config.yaml
experts_per_token: 8
hidden_act: "gelu"
norm_place: "pre"
qk_norm: false
attn_scale: 0.125
parallel_block: true
init: "trunc"
Below are experts of layer 2 (counted from 0) of a mixture-of-experts language model. Rows are named router (the router's row for the expert) and show model dimensions 0-223. Each number is 500 + 40 x the weight over its row's rms, rounded and kept within 0 to 999. Numbers have three digits each.
After each expert's rows: "comes after" lists some tokens at least twice as common just before its tokens as in all text. This comes from a sample of Wikipedia text that the model never trained on. Tokens count by the router's weight.

# expert 253
router:457508525550446502544529498466498498577476428488515519544519497517505461560496456485569543523502460509501502508528537540531537459483552503470542485446491544505548476554463555501575524477524503563463515490448414494436511517533555488538483548475569465477465481526527496496489506526499500560571507519489513480544495531480518435576489520392512476501516474492568489436538569495468406569451463497439517443453470484524437470482535496605492449523486425483467469597515538459511502476477559511473468539454459515515538493497514462480458577525471506499561505519519552534500504542455540459452537565482405445545562500508465499598480547472406534423552538527463486459439492476503432501458
comes after: " ", " the", "r", "l", " L", " de"

# expert 107
router:510434522505560428575456515485496542557582460514524545479472502493513485548527464497512526493516547444446492505459532447583525525506547515519498522451510533502531557556491541554537532430474530498480402511489484379521522479524585538486404493514447433457442559429593466482447523511501501485471521533461524546471538509497538500502468546423496446527588480507549457416492525460522456475467457506537494455485463557529512545452515491560473532512450476451547506514486523506578518529462518479484521567525492489512534487558483417537458505488391486534544490449507458488483510530489531456452503480496472483560511530515488490535536516491466506505501502611582490590424500491478455525479
comes after: ",", "s", " and", ")", "ing", "ation"

# expert 210
router:444475529517490467524527551393566487572507442507529524470513503511560452509526470546574501491561480481491503548441529501454517486525524502476452525506504518528503463564583567483575542443508437512486492400511524508459523455565521523523516480543407452470430578502491480495396484478500470572452579485456490547513595478478487451530477532453540551449479476523500480446496546512570435512497536553501528491472444514525525487426569521520484391552518459508473492529540566502526495530467595492454499470436490506483492540513487473521468501556440445494510496510569512518470542467478517440433521460464464483514530481539486503580493552475442500503503521470500436414504538489454474507495
comes after: "-", ",", " |", " the", " of", " and"

# expert 69
router:478419513461503532496520547470501551587503439495502541443535500599532472561555415521438457457514539494505484511424515566512476417538564512499489570482502507505531446527626466505473521458495503514525472506427487470455489466492531545562475498482506443475472530497536529499452493501509432484440559495458551501487516477488466451483470507541549473525522468527502446525452570515550451560447514540513541468485490510488530481467489530481500442466407425492485465526489546450526480463484520536504548473458517562489565507596570507568458518565477515476561470553567500561454546551457550490408522497493458498486526461460469556524549466467498582459480458516556528435468494517487501553521
comes after: " ", " the", " c", " C", "n", "ri"

# expert 82
router:458473582484502515494447500505457520552529423484580531488496518513526543618489441491566526482521463475549430511467520471474472445463482495500436603507549538550532517464547457578558504508458420548513446485424480498531540447549517560467504469514493452415470545449506487540490472592493453514519562519428511484581524517453456438554479558465536513452503443589480468496486515462524499526479473525530544454471432456512535461443560543569447456480418466535479464538482525463533535554456509452477486505476463534480472529522515535503460582554422503483478463548509497486480479476484494514487543464519502477507595500503467553513516510509511508458539504523533460462489469492468432497573
comes after: " B", "B", " b", "|", "D", "P"

# expert 191
router:494412545506467500540528501484549527474505505547467510529494497469512519528465473551532502499476508526512447523483528554489478414478570509480508473427444515514480496509538480516577512521543425573510482463512403523498529491460518506523430576536468476408500531470494474516412507528462447482538554490476485453626539440432477433570483481433463466512532473477509401515448513498454422465569529476512495468480494539570475467478583503537484460503511453463502480509462554427566512509472528475436493500535447552477470511516548452565439533584493505475516515523514492521402495509455528484415557514525506518510478542501473492496545519504477572486518573592499527446504523495470455576489
comes after: " |", " ", ";", ":", ".", "–"

# expert 242
router:483455516500479537541479469491499471553545491529500501476597398537514493503478486511495546463561428479450494491519494489498495421472481525546523503511493452499595520509513533529559561448554454537483515445420474453465473478498521567567439594470507451466394484486473472494437498556544458546515568468464460461519511474500445508473484530432513479519533447471505480519497490559477416546379519442511525516488466518512490506476520515481453442515508443414446487521495545507628529506493501485462454554535421534498530533575496529526495572555498529454548499481524450570466558457459518470468501471477436502502567512503470536574525562508522559502528478530555501511504501476523460521540
comes after: " of", " the", " in", " to", " and", "."

# expert 75
router:438426462507499522527526503486555538444445475461564546497567432604528472508451484504519495473545480478543535480461515498510543518482496511505549453485495550491534511542511476488481537525532447557474482525471471419463555471487538553455497555484513494494518528522620493466416449489465486583474543491540512558528535492484513494562460567500484497491556432513513390505526508453582518496542504470391512464504515534510515459496556524466427540508469498515476481529411515522529466502442524454470506506448475491573541538573524473492420514483470453500515415544577566504459482469450535463516531460535446451579527530500518514567504501503519518585476579537467494466508489474412509506535
comes after: "s", "le", "de", "ce", "u", "c"

# expert 108
router:509432501514465509502467452415461472494529509554464496459563455536504451516538480492559567485607486442486501481456566528476510490491490506552487536538430483480570499512501541513505551448540480624464507474486452450492507447543533555542371535481447440477470492505466470503455444540464458620497567503447486540518523490466450470500468538495548492511541459525534476502529490520537450511479525459431492495494484537507493464541531515511476435535529486420469465529481582493574488520485501454441405513386458481486448513561505504540482530520476507488525481484590492538502532537516478494470488460463455488510547558501499549538610496484496543442565464530552508494532519499518498555534
comes after: " of", " in", ".", " to", ",", " with"

# expert 149
router:462476480506529491579514469497477481529503441557533578487512532515551560527508453439540483495573468474474511527577550454529516414516502585488514533425436441469524495518469526448483565451491396571461473499470488493496538541532535562446492493488435461518537636516505457488438480591541465609505521525486538496537547549428507463542466570462510543467511508518502415452527532495530461547473454538473454546475457514572556493509560534546522467516499497466477488517443499439545494505482507493450459481495431560515536519525507452463433475510491486494562469513482477554482509422518516470455527503475462439521499461513484486513524562519514507413476535506525529484448517542477426496534
comes after: " ", " |", "-", " to", "un", " Te"

# expert 4
router:500456507498445470533500482423498503529506502470518551504585513558523480542504518524559465520557543513493502528450511537487554471490505491483495588469462506493527491497472533467607493493438450518456513520497490494511549461516543574507481538474435475464488557448480515501512463568476444559496568417388507489511597524466459487505494594531501477485527544501591456495483504548510552523504507477472485461469508465522493490429489479509502469491410424443480529550486503396497508542520540500448521522451419545474442562523580503486433496544394494486493423498494534543460469516433457500538529536442526447534499447519528485542528517493403481537520485560498460496451467535427461550498
comes after: " (", "\n", " U", " \"", "-", "=="

# expert 141
router:471445499459558475519487497506520502556549453493499530495601477530508518548496464577511547584525468523526525529510446532476493423528483520496497497449545483480468439571512494520481472466537512576456469505412472519465499424478526588489408531461525445493445563492511519518501452493457499554534542499507541486510495493503471475506447548493484536456503494504552461463451493473595511515480509488487485433487471506545482412429511557560460486520489501496443496572417582474536445459496492517428489538514495573519503556542496487482419551605476509475517439498508533524454558488452465528491568483515455554464586514492545519512491516459423528530583450539505526461421501532417540502527
comes after: "\n", ".", " |", "==", " =", "==="

# expert 220
router:498465525523518508528458511408526525473485464525497529471533536480499513548540504527550498553552543433516520532452494588456512519510490509464481557468502441559482536525476475466525528488524457533483483476464473488453509464498575510486490548513471521415401543537554513514533502478491433571500550473483453523511603484480510508605475495452522508529549459507504459519513521490583483439505434550438565426482496563532486476504500476539523478503526477405440473527520542505552542510446512443480489534510463528515542496464561475525435508543400450507487500561510499531452482460405560467381506516492421443528549515506507487553471580529442438476525471520550449470495536429479436496527
comes after: ".", " |", " \"", "-", " (", ":"

# expert 112
router:526427529480467511539469468462515481493506489532484527468589475499494489513497473468530564495585506468455521490430508539496539482465486521504514516489476513577515513504494545544493515463534452567465502503460474424437506459481563566556344516497418481437426484532478479510440468516476477476526572494458488485532528533455435441438467503459532463473548500545569527463490494565546495572493501483483458496489472531514477501491564494517490437524489493410436457485486508496600511586497510458464447516467434520526493502580521535544487520501488465452503459505499482534477480575478468481501498461489470490526631535518466562566545525505529568449564505539579535524500465555529490538578
comes after: " of", " in", " to", " for", " at", " with"

# expert 113
router:472497522525581455528531540506548543492523516509534549500503487483508514541470457513485516448577518501440483470521554517528491512544484513489448502467554504471509554558549528479527570485508450578503517532517445431448556541537476515484450606434501486484455522490490560561471522533476462469484524458386464567531505436466426402516485535414508471519542452471551457420450480530558491503466581487438514502461526522520540454458530476541529519544475488549459432525516563450514539473424469478412447503500487505534500491514620503491497520527479554563437483569504522495507488517476548459423476503536473492506476544535555510490485517491457540465505482564515432447478461485454430555489
comes after: "g", " 19", " (19", "ci", " 18", "°"

# expert 138
router:424431519466476492485521487481478514491549463594488593508530533512596432527550512492483547488504505465504467511527474483537480486480536513552498537502524451565488492513530575550544557491485520525500466451405486462495545466515502533512476521517450478584429591495497511445475460492445485580507553506450521472504538507531494444537471564437495498441530500545468413486501578523507443483495475513457495399455476522448532494482605548557520472494489531490456484506437486413494511537498567558447473497473460559525484580484596473503439547525419460522479464585460486493465503542487488441448559507461539510484471564528497529531537525474466560472534529545483503513510493515500471548557
comes after: "y", " T", "L", "hy", " S", " P"

# expert 213
router:495453579473514498592459492520473529446505474501481573427501472462555544504518486467506506480565495473476443523484494475601502495464531553523500538528503539453586491533442530487533537430474442512494446482525486498469535444553613572529480538500448491462455486502486483503520500494533467534478542484446523546458515506510469517571462549432498477571560482453515513456539529512507509514487448482544483476446482542534532495472531473588540509495449418425460506494430500531582456517457537528446474538484501566574485460462502425551464508470484450523554493508562435472459491563480552465438505538526422494495483475551451515504562502408530470484543449586493499521471533493406486520513
comes after: ",", ".", " where", "house", " that", "ig"

# expert 218
router:500427525440457503545499543465518526464472503536542462505528512523512539535481438524521499522512534526512428504451544534447504423459548558502538453468456490523486465501549506499558524516524438551479477459509423509451506506495511503526441563548495477437502566432478490516478494504511482516524568517442455474589533473492548436538506500451466485533581436499526413520445530524482478499532546486490485494500464553545454490441589548517517474513449448500466487540454593440536463501460537447416471509541418533496531518529559461524448564587494510446531523483505552545415464482487517450438565547539485497502491543515447502520508554485454550450503552609536551448471488531449450540505
comes after: " |", " (", " ", "–", ".", ","

# expert 158
router:412464532494482572509482475490450515500480450492510564495577486509535407601523478510544504492482489476529512568535516488525577478464482612523455498474537462467508539534502547506506565447421541529474486495465477510527522456568582558513473540513490531552500491493515455551485508557471433546450518528452522476509511453527493461509435510492458506511574467504492508459497557449493409559461446484467559504437407496517457447503585537482454459486398452532480440472499497463499458563486498458477539519440423541511429561524562470543454545514468475441528489523528493525496509539471531465506499508535488461501530604511491510512527525486427501418497534509534547480492515545427521500545
comes after: " ", " a", "and", " re", " O", "per"

# expert 86
router:432497554465516460503507486371487519527539486498487538466539491552508513628482523524486519485488468493565456541511531486559497480480553497531508484511497483478542480528542478524546523445483445551442429479447474446492534447493538506483508511518436525424443545470501470519501477515462425603479534518417518511507558514510448438520521520492487537528568448523483494472468525473525509509505499482448509500492444497551479504452489561513503462509476494535476414580417577451600451508473521486420501493470462530537466511542527472539461538500489501520490471553539513490471465475485501435439537535530481485625490492529502501531514623454474533485590562489528480518406504474458435540519
comes after: " |", " the", "|", " and", " a", " was"

# expert 19
router:521497538455502463529533504478508538454560512525480484485547459568493501499542491470569509526508504467518491508477507512490536429503545550550450589490462496463574480502531467481539575519538511615459464420447468528517501470528582485487382508495458479453467487494517579477474454529551513537464554481404532458511492530480475460491449534480501463462497404481573462492486510508478423506466545399402452541478414550520468495479544531532522456522511525476528427490473469508584568531443526487505487451458476549534504526605474490502483525508516512479490510515553494533509449514451506450432491463520393500503550551509486534565572538485496530457533505522497494462505431535508525528511
comes after: "'", " in", " and", " the", ",", " of"

# expert 6
router:491442532520500510486460523469513560528497462493465563492524376578523536551490427532500562455546528500541536512481466468547534479518500517533515511497425473490463479515517510504491507444528514527478512443443451454471545465477570562485524580475530454489457533553506490518479475501459431515446489451492536566596561486543397496562507588489548523515519486577472438450487545480519511510428562534478471506422503501517530510452501547510496425535464491537480471494481540465503501513420541470413485564494480497456432501538540493537452502481499512425502491488566506518475432493464490489509557489494509517586560503572406497516536554562496494436535541486536537567485543495453450522568
comes after: "\n", "\"", " 6", " 3", "}", " 7"

# expert 87
router:459420551499476483532503567480459411531522467514533508487545508514529528586499468425576487528467419548536503484523437527530466503460561512547495534437530476434480496503501481497477527480578429563475485464455467447483463445578572447511491528469508514465450567521515477478463429475488450546495554540482521565593458502460526445591533517491458513529488521540555518488468532494551497559465475513489478486454444557522489450422511581575502465480510464441506461471470498511498489500387549478477471565482461519495535546526595450485482518565472488437497468535544552498490525596515527456456465548493503470543535490521500522553527528485496493537505464555499474538470444502462474543549
comes after: "ri", "li", " Li", "r", "er", "ci"

# expert 240
router:502456524426571458534421495518465548509536472504511532465524501502561480536475526489498603478533454438497423503477493534608540551476461528526537477505420543574582551505491568485512534429484550524482473453528495434529526447536529555503488479596407484469495545475606533512514498527509472486494496484453480475528499498512494473515424506444561473548509431500587473403524526502533510540527469483474492447479457521557483534459512550508509504499476501456457503502512540506582473567453478465506507571507508507478443500471503462537484476573405526491544494475554432511451536470450486449484530536498458520499511469510489508515556596452468526480503491498483439531516450535410460520553
comes after: ",", "s", " such", "we", " well", "ing"

# expert 164
router:452484424481514479494549504453539501550510459537465551491492426548560521535478532479594459543530462439505484487457540520575532507446497552534416498467491536471518467539494514445509511424510445519479463497447429464506583481509537556513403555490552470500487510504540482524390525553548464505507564494446514563498503496556486538535513540480478540543493383555434490497462474503480432515447513519512474523485434618537545409417524482521463473526480469517539463531501494468547514547451566406478503460462500509552536502521535472515463572485488476550476484488552477500499548476492526512484501484530464425492562477494473508493522520516522554507521501547509525554493555427492550489420
comes after: " the", ".", ",", "'", " The", "ed"

# expert 154
router:479418563509538499524439511504466503498547467508501503520592455526497468537454535549491489507520554501479468563556512517501568444471526591538527467443568484504555471521515504523491547461474462505451486477517516512525507410534502517500468504565430488507513515466492492525500509485476501522428558527427510518496487451510486483480474521499456538539600451520535489447455603550442511552427501492502531441500466573496480471436573490549498493548442497495547465507493572372511430500496509470450485452471401499524457502567558507503450565559499443477472480464500527556440419522421530490511550511520521501579528487512442486493528547487420527432503471520531486521476506563434484531500
comes after: " in", ",", " the", " a", " In", " and"

# expert 114
router:483485485526511517562520504468531467499544444465513535479531489491501519563480458500587519497498548532483441574476534557525501454495545568571492480453456478492593456485484511531542556474473442545455453504471505513537553438539534578465450585573474502454493469433479506573493473555449473511484496426428530484507504543489557501537483556531522452484591478571499484550497454491507502609568508559462544528517477533512488496439468494533483410469455402520487480508438510416543461535499496501457493493465460525537466496466515455535466498487449434450528439478510484525449436528372513486520590485477487459512521477495504499530539511520439536439517531517493514436463553526480485524494
comes after: " b", " a", " the", " of", " co", " ca"

# expert 151
router:424445488482501498544514465505466571503529411488534524467551506480522425480476507523552548493577562470528527569502561491564487486563498490497482437460482530545525499498533501451552508488443402548481426522446469439450550489472555549525464484488511530480473498529500474456497529477478499540493555439484457449520489520524507453529451469531530421524585467573561457451486551494549429509450499508499528468458492544492460508446585542522515473534458392505444462529443510492501469575476532445458532479475488543538503558507568489481516564511432510469541436542483468493486515524495505500461531535503456429539503570533505535516571569503421468432530453515500556483443538474449500559536
comes after: "n", " ", "en", "k", " co", "an"

# expert 144
router:489376493484508466547477531494503514523551480545459521492520489528534500501458472456494503535543502388462497490516425479520548452456551526461502521522485467579544520509551536551558490467507475493506477514504499456518536432452548523468502543550499440446528544490492579566467415498476467549550528490531503475482610486444476507475450518462525514452509525553560456423386558426558453516508555520462575502471485556525467451486536528559497460551448405492523531552457534490541488477472513509497509559495433556491523510588480487561488557530514486445544450554497486546428480583497498481456559488493442468486554466505432508550541526516507521486535520476474543522449497539496474515482
comes after: " the", " a", " was", " to", " per", " pro"

# expert 37
router:462456478487460477576460538381502492458553495483471477449511527490538514503516431501448504480542447417488467486472487534490565494546479503532548477532531518490520471486534541511554526460463477588504465521516443519497578510497484535492485576517480479467492562460473549539422493564484465539495579498442490493530580468468487501576467479484514540522583445492501410511527507455530447505515521529486444513518456571533508515403545551525506540538451470496438439527481517458521471523451503524455474434473443497518490527553534471507484547535520499474522487519501481568463522482488519508519490507518501433522524593508512607498502602473411516492490548626500499447434464559469426497483
comes after: " 19", ".", "–", "20", " (19", "-"

# expert 231
router:504448494459491526452521595466497486555486449530465554479519521507537459528495490530545528477461491439528529554419550500510549440497534508534488489470480523507556471495519498505544513532504500554463497507460460502545497415561491517439468507549497433493453540548531538537479512502513389523461521446457453526497552525451448418531467571464525467482586412575535432446458520545500471529525481542476455500489472543554474441462517514607486444546435453502556483467526523413492461562456490478529482501513440550477500515599525492551446552528494466521526450503598472511497549488472499451413526525457475488535522463496466511542541517495528512466525485589538527507457509547440438511541
comes after: " |", ";", "\"", " 3", " 2", " 4"

# expert 56
router:499423519479515478509448540456543530546453448539491485446548430582519469553487421518487569469514505512528519571451528494503503443513474487555543505518433511484509471478543516456484485428535517513501470453497479479456519499523574545441480557487475459489454505528456482504493477483537486560461499448545517553548595436543425476519510585503534494473582536583468495467480540503484511517410513547471453493422475497515499510411518536520469436519472498521510494501525533472485450492453539480437495539532486499479456516542548490476413489486471526460550489532581542509491424478449485455504535507524482469571561542610411487527496566527476463469527486502552485522429516550469411562550
comes after: "\n", "\"", " Al", "|---|---|", "self", "---|---|---|---|"

# expert 126
router:464459549474506522522470521484553501485516423512569491523510557527541501541498479538507505425519545495532497538444508525466518531492549540509463465507435520523541470519487506519539529462586498511506489430511462512465505487518509575477492546573464510384436596483527545557421513544492481511450563473496530448529577450488489421503466453471481433453594492512498418492490543482481504476563482488500505438483465538533461458473571483505477438500502485489486494572509546381546527543464533439515515516505428512468461495518556430528466550581458478495461518523581468547435525456465491465424581449522468455497509495519457453570538514563510506461505501564473498462509479550486525510445
comes after: " |", " (", ";", "|", ",", "-"

# expert 60
router:496446495439526520500532540460480480529470451537459512472501507494533453509473432511553484494485498429481526526474498541467485426500561545502504498504488553546499515488511483476555524506445466532454470498497452483495529496517510499488485521541542413505475550479504468499519513508536478510509540382471517514537591487538537462475494582484526499431559444592559484453449503504508473547537495549427455465482504508582446516411511558542511496546459463487445436536511549474476460522452503496464446488540454581499504477586508504517469587477500476479543432470552483546510469487485517456411536602523437502537548455480453492540489567463495502523541490611589548450440496549434486521580
comes after: " (", ".", "–", " 1", " 2", "\""

# expert 137
router:447494521454518516501479494450520525570509451529480579449523508532493493547520529516490584460509441494495473586515490546529512454463493494550488492515526445544565451575501511489527554508556443546441473500485505487502538447470528514498523507531438485455450505513503510536472456543481427610448515521432545511493510484479477440471502477489498541525510474537512496530465541499577527502458497473411525494495437487564499506415529522524485453496469435519503407551426574453560522459479524465407517478457463553544460502573511439559442519522420479498522484559533487527474438486497528468448488575468482435551513486549539485519508568458513520437526571510504518472401495496465411543560
comes after: " |", " the", " and", " a", " was", " to"

# expert 1
router:485444510546474522553489496468504564483571476514473567480532514495499523508469473530497515491501497485483428460494549573482579479543522498515534473462506496459442542481546572512569527514485489569519524480531418489466511520533546557457470557551517478447529552512498488494468450610499465493527553524443521487549533492505486484518514531438515486488541500473504407527460443522507427467511568501449449458466449538518481449406568490550523478565496409454469414504532521478538494531443524430443496436517448556525479530548555448510444506542465452448507486528520501526430462494429481511475540523562469442547514511503490524478542524490395523484542572603477536421492484511460446521488
comes after: ".", " ", " (", "–", ",", ":"

# expert 94
router:473499479504545488515506500451521504557519499478487557549541478514542494572515431522474571436544510419505496509434483545509540470486480548439422499482523539527522512530499508490544498478512506481506519500506483463492515498496499513473506620509519473451486529463524514539474510538481513597544538524469545476571523517489461420537404569470555467486564523548511466491512507508535456484496464576484545500416485466547522423512561527538541401514481424510464460520505515496507406523485538505485524504495462540514524568561523390554489598586394503516520497478537600507477473536492529461439479425518507506497472463577435526476504535455476517475495552463503500488467457497455416553500
comes after: " ", " cl", "cc", " (", "fe", "mb"

# expert 207
router:414474530431520479552496501391526537545551498491557521529542512546565479563467507504525499423512511438483485519522546516527564512517574520515468506477495482470486527534476510522552547478559508540465519463397471445479534473515469565505437482486456442467520591504503523552493458474480485547526550468494494432509530455539544403488524541472507509562600446516572495448479434557578532444505441509480522510521459514547501539470526521546470462428484496558502484554477537472524501513474513484440492418447466505459492538502546534552427501512488552444470484484506561549460487526470594499505479488493460410520546462550418481461512477462468528473479487532485402531458535510468476541512
comes after: "ri", "op", "e", "er", "g", "n"

# expert 23
router:496433550488509420498485513470518532558494452497481525484542451605541504549499412514536591462555515491525530592442506522521544419531546488527521521480472475478496479527541535517480481427523505553486498504452463466439532500501536608506472567483477464519486550531504467507480469511484457558492495520499487579550619480537400486526490559434507496487492498540514426468502520485485457534490490529442476555451479506483460507437548527539455449506480486535521462500489521485495504544470545460402496554475470494478456467525536493511442507536543545471546501530530550498444497482438511475454573491490480525593539479633410488515511555468493487479482541553532489517486525491419428480512
comes after: "\n", " ", " Al", " medal", "and", "self"

# expert 96
router:476451557497517503569473490425541512553537446539517552529532438525532519476529426458540530510547553452515474511472476500461476422498494534478469512486509453535532546481560534499485511443464457543536445532534497478455543437533502485515438459529415490502486539406490508514521486582568461582532564484452500459532567497432509456570479542515495437462517487566510444492492476502508488519447519509457543473460456513500531496451521550551464499451429462513445501574493506448566546534463501536453559526454478537468508515523597496462455495520454533518542396557500552524479480493514463497513556580506448474505511494539516475512579468457477504489538552548520457505413490546407467561539
comes after: "\n", " (", " \"", "T", " U", "S"

# expert 169
router:473432606528453494524514458393529520552482444561532563517574411490500523506565410524540530526484534473464506553492486515519541501500465551446477588457507503503541485524510555463490528474470491515509473498513461490470537475480519540492440512505464480477475528436571498502501472576512410605485592438488504523538553487428504528561527569487451428501513491546496459492474489531486550482479457482501510502477498501539481423459534570527480448509411437469511525503518507423549533449492578450470500545471443497478456513527575447481426491497460485534461460506511547489495512508461589486523497566458468499495514539523499491521554551514470482500520475526549465530433484531393488532485
comes after: "\n", " (", " \"", "S", "==", "I"

# expert 28
router:508479523503489447523529485457514558472519449460508502551522512518536438493512487539534554502503536484506494546484524555499573487477572553469436501436483482535505461536505554499541550454507446503410441477457531496479502432541517518498497507487410501499486514508474451496432515509505487557447585462431512503497615465525423433514488509507501503469529498546578484448503563540496464491488540515478538445499484520529546413480580534534542387501506497450544496524490562473535540543487587482426459495453478499521472556568568449549452488593445530505548468471494540468439504466413507452506534483427504483516524544511455485549496487470437542469500525543549465456476552538444423509467
comes after: " |", ",", "-", " the", ":", " of"

# expert 12
router:465459531454444458620449493451525499517516426467411564517526543525519452487558538481486567504448531462536395535490510515457518438500452490528458438388490505517585479573524504547547500451511477579510447478528433506506553511527473523489504520540512446508489486492498535557464462492473487518525511497422537540526562545564531442512469592465527516510544559611505475479528457487536463493473469496437488485453415486605481438457590529516526456519517533558469498529485516494522503458461504500478510503499413536499472536524537506475470538563490530482494453540507570436468475483470580478550514518481438460527501513553501502539488529506471447448490557512480483493554504520514483492509
comes after: "ra", " Ba", " Ha", "ba", "ha", " Ra"

# expert 202
router:451494513485524490530516509442473478504529398511482461451509497537484470563529484582587557537512429437490470519425581510552490496450541533437496499515480465541519462520470516496548468433581470577491484451458445485450555508477588554524525618530478444495500508499499515512490507515473457531497547505490505615512506512452521475502513497398491479473532467484519467474443508466533530494518461527401477545494481595513522477454537508476455383539496462448554487465499503450571453516504567521475478525477480535539490469525552466512463528536502510516552507538578530482507496469493547466436570528525462450538516476526517544488498467443408527530542544573484511500547503439469477525484
comes after: ",", ".", " P", " the", " pro", "c"

# expert 54
router:511468480459526450584501514468515490497568450482464498431518427553546444557559442482530463479510529447546512537503502541493512461491472570471521617402464485524495502552465468461496535508511500537515443482462490496446583403512612528481460506443489476473487504531507526518489456530524494507458609475462523478565499477532561426519458555501488493494527487542533459527464521572527483424498509453473543498445433528498465493484465542616441527516505491519502419498518514490535535477423507489502486471424498549564464525505538413481479568517463499534497469530525542508516499488495541471424521437443499448536500540593497539533496570494497524502561527528531484507536464460480497506562
comes after: "'", " re", "’", "ate", "ment", "ce"

# expert 180
router:487393493511494478497423591459550494524516431534482510498535453578518500527522433526557558483515539496535537546475489524497551439548506486493557544523509494499448529510507521506532484428531501513496445496493428435505550405468516556475474585507496416517524528503521462464483415501500464568435508488498493590563541450537447465569514499476539455476485491560487472502479541501537472484497547514454462493450494501547504493443530571547465465539474520511467476521522541457507445486447534472418511520508507514450432489488533467516452482543517510474578493575554485519467422522444482509485528485525491527546540517620423483527526590511481462449520481525533475504400561518472512543562
comes after: "\n", "\"", "self", " long", "78", "ti"

# expert 192
router:449468525442526517517458538558527498463532479519460537497520532499582448489436523513520538448587509464466474543520525496556448490532587512476530515479488423508530498508524528516532510500506444588444484502493512494506550436441516492554431497452520531532469532491551452475445429459469472525423531508513499440528570486506487429535463509514565421495568515549478462386501557584510497518419489494505504496428479508493500480508501526541533522514476423515499422556478478480512483524475534512483484520473460517541488537510537429467436549505380465505493456548496507508431520563443535466497535539494486519488524552550486517536577563435385553470553501516524504537455512502490427509544
comes after: "s", "y", " S", " P", " re", "write"

# expert 15
router:426466488491475516528486500443502510516553486455443512474566507531523440494476464521517542500518473474454508518557500480453519461479489515413542543500539522486481418485552499533594500482419504516471461508489396454451530431537511537512458549500486435510498520475544490457483503507537490535478523437489447561512515537451505526498451537489535457513468508551529427468497507552510506475536483566455527474480518533587528470497504572625473499493424483536425524582444497469618503496466514459478414495527492590489520498475520479551480513592512469476518490497586541501455431539497472466505512506531439489544587471587498508533531559531501494514526454587512510512434491482490503581543
comes after: "s", ".", "\"", " No", " 0", "S"

# expert 146
router:500486526508525512477497497412596556490463500554538468484558514533512504517510473508541519518520472433518525496500519575541505506507503524466495457473527461501535494501525513520503512501525480549494486418513494455480498506593527514536454471459482518464458562486532527486467518484432430512488565475503473485500581488451504509514459592460519516459513517530518448494483501503549500469465477486462571514474461554533483458472547538537563430441503498439436458516417533503566529505466542465461479530504446499545438531501584446487477492525495527466486503534602575458509458603438485408445561522450378422535568528497516575531532550519421442528457477513489390497476492543463491522507
comes after: " G", "-", "\n", " C", ":", " is"

# expert 89
router:444431530425488528496528512465488562478534452521491509510531448485516536524513421588441479486534443471570467541522512500551489477493487500434489515459488479462516462548531469476553580489536475543503510398445434435520533492503499575490428464529428435500505538479487509491447534502444470552499559502530531464543524513511544441521487564479541447506522430561503446545477576525549532528482474558486512481475421488565485500496488513509546497488503478477537498507441512485492467512429568471456526452447469554534549500536494495639452484546452544501509485523479489523495533583419544418487509485476518459545551469533439605539515531422460509516496521511505536470469495585484480492522
comes after: " ", " M", " E", " La", " T", " B"

# expert 24
router:481536493444450511515496524448521508477569502526539493456572501519538521510510474504499502504574485497500443534473498476467523509534467521480519491448479497496485485500575548544589538511461431486465516461481451492470554523476595558487474567517525467442462523470518508523460483512519391511526584489487478493568538473434498445498486524464465457558503501490503475442522496476506484480498532468465499474498447607564500443427540498531551458497452487503504479576532589425510424465459524467394501469492457507513515512526585491492459524527519532470472492540471473606470503502494529497529548479552502496507561572542521563523514537432452477490455548553429480520463440538458441647499
comes after: " 19", "20", " 18", " (19", " in", "|"

# expert 165
router:530499574505431484525519507447547479456526388441548510522489500505557455535469521499561537433539507491465515533458512594511526491470495539490485532386491461486519453526504467554598575521490446508506471485441502465520544454509524578498466493476472512472525450484522477600518477564473488494482510457499482493518612529488465451537458591521491498426543457508494493472452514546513475524509491478430504467466491499534504495399517510493526513496545486519465524504518506434519498491469563476460466534423452558513448530534525458515461496590426461504530490517505451506389510555480521470531446512422534450552505457458495471540525544493492554536466514589553500544420513532479508558480
comes after: "-", " |", ":", ";", " of", " ex"